Experts of a small language model.
Size: 9 layers, width 384.
Experts: 16 experts in each of 7 layers, 1 pick a token, a sigmoid router.
Training: a variant of Muon for the experts, 660M tokens.
Below are experts of layer 3 (counted from 0) of a mixture-of-experts language model. Rows are named router (the router's row for the expert) and show model dimensions 128-255. Each number is 500 + 50 x the weight over its row's rms, rounded and kept within 0 to 999. Numbers have three digits each.
After each expert's rows: a language model's description of what the expert responds to. This comes from a sample of Wikipedia text that the model never trained on.

# expert 1
router:479591501406566506449487479448470530507482546530530554515446538428466572461479520485561517514474455527520487459421530575494532490502562584524568513485518507461453489526457456447606545572503531337517483509428548576473376502499496462517539570469468524528598572399511618536531394477509563448558508364614547504434454419467544477487528439493489463573515512470463527446489471533544523545486
It responds to: Table cell separators. Pipe separators and blank cells in wiki tables, especially election results and sports stats, such as Party | Candidate, or | 28.0 |.

# expert 15
router:508565543427444472521470452462552506525528585472538542474450493425475525507486483516465488478486538465486534523584478545529469471446536529463570533472466431557501494526493544567563486529525576476465555479439562501430547485425525469591435515495529438415408542527569498460504416385564525485563444403502537429536558447562576431522519508502456429552571464426535528488594519513459546483454
It responds to: Lowercase inner pieces. Single lowercase letters or short pieces inside rare words, taxonomic names and foreign names, such as Scarabaeidae, Haydée, Mafikeng.

# expert 10
router:491486554531409456513615457444403537478438597496543526502494531432510478533479480570526559517431483551400497561391590596495433452456573492431561430477467436443492445519547517618588548392461486612499566547518600569481447411463473555484545483423548414484571498487555492468513459558494493473520476434429492476471522583479537521422493492418482456502507529541461535507519534597508523484465
It responds to: Brackets, hyphens, separators. Opening parentheses, hyphens inside compounds, commas and semicolons in lists, plus particles like de, al, as in almond-shaped, Indoor (.

# expert 0
router:592560535448507493461442501461426531521527594453569502490521418518508598458452571472487523540407370572524536429430518461541454410441519401375401485444544541515472503611542452467436493461526540521444447541481503438583449539477572487474513441436461382467457497580542598534457560445595429470505400506414475443510428495465462518471558473443537452447528532561456516472412467517530512494505
It responds to: Place names and years. Ends of place names and years in location or date contexts, such as Wales after New South, York, London, 2017.

# expert 7
router:565521632491474415477557443481450553506464542550529499523426377456414495540484463522531509427516515553574477546493423497491454514519571449422522429583440550506452445523528543554455563431532464437503489570512421418526517457497541541503424495559524508474557454567520526513458533457499446495494398505540516412543517477545484520493470484585408479506549489466496505472480578540477495423494
It responds to: Sentence-ending punctuation. Periods and commas closing clauses in prose, often after dates or measures, plus time words like years, while, when, there.

# expert 14
router:463584576442524467435521484463448551563347579542455531517458490518484547573493488489523529583458392546421479491459473548561471481454530513493512465542495476470486445511480543529546485512553490475526508447512515547376539591459543497487416501443507431470513512494513617567569429587550497337507466492406535509542476487405485573418509489489529463546467538440552509489538481529490494455499
It responds to: Prepositions. Prepositions after nouns, verbs or titles, such as of in Rage of Eagles, in, by, for, with, from.

# expert 12
router:478502447484595570428492486447464542529497489432485516483489442603456606504471554453483542540443473522477516495484470525497553511490518515398470440524617482451517407447453497427462480540532465541372487520554530554438542482486504580430485500491515450445469470485655448523470556510534563506502521490510574517437528498411519460548435509547450491441565345583480511590469577530470531507390
It responds to: Word-final name pieces. Final subword pieces of names and rare words, such as -ry in Thierry, -ey in Courteney, -é in Taubaté, plus infobox labels like Coordinates, Website.

# expert 5
router:467575530497491573450553417431424578467416511553520492502486413534495614534532553503493501494409491511546501505490561516416496503467514398453571380485515505496477443479539480438490432581463483481521504395531567520531507534483577461483480458436589419508546517398526557529461473513526415447545554370505616475484510472477515510490527487520495482477575500507528522524411461469491488539400
It responds to: Numbers and colons. Digits starting numeric table cells and colons after infobox field labels, such as Total: 147.49 km, IATA:, 2.8, 138.2.

# expert 11
router:454531547455359451459443427498498420505514494466546493438552428418449499582449462583524540479506492469449451555492538516574484533455594424475495496480518440481457540474559488508421483448546521493556511563599396411546445475451591548460460443457501477478488489537464493537479554452492461456511473576546562471529479572400503495409477391550547483468462493541590490528452485540554515508467
It responds to: Abstract noun heads. Common nouns and noun endings after the or a, often followed by of, such as number, population, system, restoration, -ature.

# expert 6
router:505462612491511558475478482474419566506468501512599491549384545531418513493453544397442561601554448541427548508453504515452505547443519488430494539615463459544467461517524475514544526469497499567532445518508536539542428568453448583465428489440492449536529448506493529514509449548522444376518491582500518492479545540494609493431527495481468475537486595555447428460385500539479591537429
It responds to: Determiners and modifiers. Articles, possessives and ordinal or quantity words after a preposition, such as the, a, his, their, first, most, other.

# expert 13
router:579524512415556504462437511531507597575488537498561526533488469514513498483514543521536463512441543535584547493496505533552525446478503598487488466478549419474501391551552521516510450514549505436515442496452472582557452432583482491539387538422466515536437520569450455484510386581584519465585473533480538359592497461498511536464515504522521462533536460450433438462564462512510542486518
It responds to: Name-initial pieces. Capitalized first pieces of proper names, mostly surnames and place names in lists and tables, such as De in DeClercq, Pet, Gir, Sc.

# expert 3
router:546529525497564458565507539468443480522527438590545501511542528528518464482527561542492552539452470520447567427443590483531467471516482485491588405511489423506461428497477471459471511497483480495465477623579562493439473516510536480514479453369519396562512592455459469567502527442572484488458453441445520503437392508372524587509465432507499490546485518395536491351577555627494477519482
It responds to: Dashes, brackets, acronym letters. En dashes in scores and year ranges, closing parentheses, slashes, and capital letters inside acronyms, such as 7–5, (NH), KFOR, KD.